From a checkpoint of a small mixture-of-experts model trained on Wikipedia: 14 layers, a sigmoid router.
Below are experts of layer 10 (counted from 0) of a mixture-of-experts language model. Rows are named router (the router's row for the expert), up (a neuron's input weights, with its number), down (a neuron's output weights, with its number) and show model dimensions 128-159. Each number is 128 + 24 x the weight over its row's rms, rounded and kept within 0 to 255. Numbers have three digits each.
After each expert's rows: a language model's description of what the expert responds to; "comes before" lists some tokens at least twice as common just after its tokens as in all text. This comes from a sample of Wikipedia text that the model never trained on. Tokens count by the router's weight.

# expert 49
router:112149136161126157152155119109112137104108120135145171144110150108131123132142144166129126097082
up0:151110141123139134135140163134131138117144135108144158160087132134087124153120107143155107120127
down0:141096134077098117114131108123096164183178148079144161167138163123112092164140179110085104125166
What it handles: Line breaks, list dashes and headings starting infobox fields like Scientific classification, Personal, General, Location, after article titles.
comes before: "-", "\n", "=", "\n\n", " Location", " Born"

# expert 63
router:158140170137130122122123103152054106083146139127156085126112147149146104126159115146137160131134
up0:143104147142118119090137124115157140125096043133091121074114147128127141134133126154141096128107
down0:121088168169164115093095154099136140129136095101100162135125177100150096120097143112109112132132
What it handles: Line breaks, table row endings, Markdown table separator rows and list dashes in infoboxes and wiki tables.
comes before: "|", "-", "|---|---|---|---|---|\n", "|---|---|---|---|\n", " •", " Genus"

# expert 42
router:150157141191132107138068128135074153066128129136122124154119162149155127133141141183148088146121
up0:148142137150137141145124098104135111142123164130147103132119145131160137151068131164154133115099
down0:118124134110110103118145152125142122126154117155151129107108122135097089115141109157147181157136
What it handles: Space tokens before years and day numbers after "born", "in", a month, or degree abbreviations, such as "born 1941" and "August 25".
comes before: "1", "2", "3", "4", "5", "6"

# expert 59
router:137129166144090111175132083123084110101123118115117130170107185135132120094130107148134141139117
up0:126121180121125143121152124121099111116127088079131126149126151167145107116118103119119102145112
down0:181127127126115125088098126116142132151124096156152086140125098147116110135117088098131131123118
What it handles: Line breaks ending table rows, headings and list items, and the dash starting infobox fields like Born, Full name.
comes before: "-", "|", "===", "\n", "=", "=="

# expert 9
router:152162152177121133139157128115093193095150122061101131159114138127172101110155119140151133154106
up0:152105105113130121092143126152136157127131131102116118137139096149135113134097113121136155120122
down0:125129167107129140137127108184117080184132162099135127101108147135105143143127134115138124159137
What it handles: Surname endings and name pieces in sports results, rosters and tables, plus the table separators and closing brackets right after names, e.g. -ewicz, -ki, Blake.
comes before: " |", " (", "\n", ",", "\n\n", ";"

# expert 25
router:166122134192176117138123109153094181138149125095146143115126149141094112140139117170158135145107
up0:162146140129131143157137162144145108161137103105133137160124139142122132158146136121133178132124
down0:124130095107166142135175159146144137101150129179159131096091198110103142154129096111143130155116
What it handles: Opening parentheses and quotation marks after a noun or verb, especially quotes after "to" and (aged, (age in birth/death lines.
comes before: "1", "2", "born", "The", "A", "C"

# expert 36
router:143184172205102125117105134125082160076112127140096146144100164136128140146129106158160115137157
up0:165110135106121116065089117177104110118180102120179146126105115159160122126142114143109167183138
down0:131152081128107144159094137136155121134148140169126126139130135154150114118119142113171075109155
What it handles: Space tokens and en dashes before a year or number after a preposition or table pipe, such as "during 1982" and "1991–92".
comes before: "1", "2", "9", "3", "8", "4"

# expert 19
router:165139151186167126140111076161078157127140134088125164127113151136109133138123136151143129145131
up0:152081156135143132160166134141142107128158119123135156084130167154163092123149156109153160147135
down0:100075139153134163153095094108152128138111137131107111125067132137117130100147189102159134113121
What it handles: Opening parentheses, quote marks, square brackets and em dashes that begin an aside, e.g. (born, "Who Am I?", —canceled.
comes before: "1", "born", "2", "the", "A", "C"

# expert 53
router:143131099155148147130126087104126141082124112086101099170167145134149134098153144170142108094138
up0:146138118114140129117154139168147150145142160085144178090086132139137166133141158100152122098122
down0:110118144150134152124106107128081174144147140106152100124148111102162145105135169126110131118157
What it handles: Nationality, religion and role words, commas and parentheses in biography openings and birth details, e.g. American, Catholic, politician, born in.
comes before: " (", ",", "),", " was", "\n", " born"

# expert 5
router:149138171136111108137148122102070161075149094106133171112117151114133087100176128115111139148129
up0:105110139128141110114167108124125133122114109142161145092110122128112124125163116126141120094081
down0:125121111076150137158150159115136154138116133147142131132128127108096153151130154149152119079165
What it handles: Country and place names plus the commas and table pipes separating them in lists, such as France, Italy, United States, University.
comes before: ",", "\n", " |", " and", " (", " States"

# expert 23
router:121151142192151116157088119156116158119159102116120162148137139136107131135135128159142116100167
up0:128125133133098115102127179129095132139169102128143101092125127148174173104117076121128100136078
down0:123134133124106123124121123137103124146144151081143158131126173110176138132095136133127159091129
What it handles: Opening parentheses, brackets and quotes before a gloss, acronym or date, plus word-initial prefixes like re, un, dis.
comes before: "1", "born", "2", "age", "aged", "C"

# expert 16
router:140095147127103170159132133134116175076117156137136143141131134116134150129179151142158088089111
up0:167154174140145067127155138116080152132142114102168142112120118158149109138177108184105131153139
down0:128148115180127151130145085168154160114128125141133149152100179131132120124132141133146105165148
What it handles: Periods and quote-periods closing sentences, mostly in biographies and sports articles, before He, The or In, such as '.', '".', ').'.
comes before: " The", " He", " In", " It", "==", " She"

# expert 27
router:146169164162140121134112119162093148093117121100138164084113127136117108149136122154179144141127
up0:171126133159144129141141113151103086121105148131114121134105151174097151126062149133140072081119
down0:118136115169102123132099157128143117155138150115136077112106097125101148157173129113138111125145
What it handles: Opening quotation marks and names of artists, countries or teams, often right before a possessive 's, e.g. Madonna, Serbia's, Men's, "Love.
comes before: "'s", ",", " and", ".", ".\n\n", " was"

# expert 46
router:186147142145113165131134144145117133112145121126115146125158110139117096098097122109133132111110
up0:130134118082119140092151115089143126117128161108107122132138087173131123154106161111163139137070
down0:069120153130139168081177166111147134163128127121134142141126142128107105129117157137162179160129
What it handles: Single digits, spaces and lone lowercase letters in measurements, tables and taxonomy lists, such as c. dates, 10.95, 6 ft 5.
comes before: ".", " (", "6", "5", "4", " ft"

# expert 22
router:127152123130120100153114132143106152097132160087157141124110109152147126157146170165179125111107
up0:153124127102147134129154133131125160137135108104139161130104114138111137123133137127117140149120
down0:096104100150118112102124117121154079152129143133091075120164083129142151116150105081099138117100
What it handles: Last word or piece of team, club, person or series names in sports and biography text, such as Gorizia, FC, Lewis, League.
comes before: ",", ".", ".\n\n", " and", " in", "'s"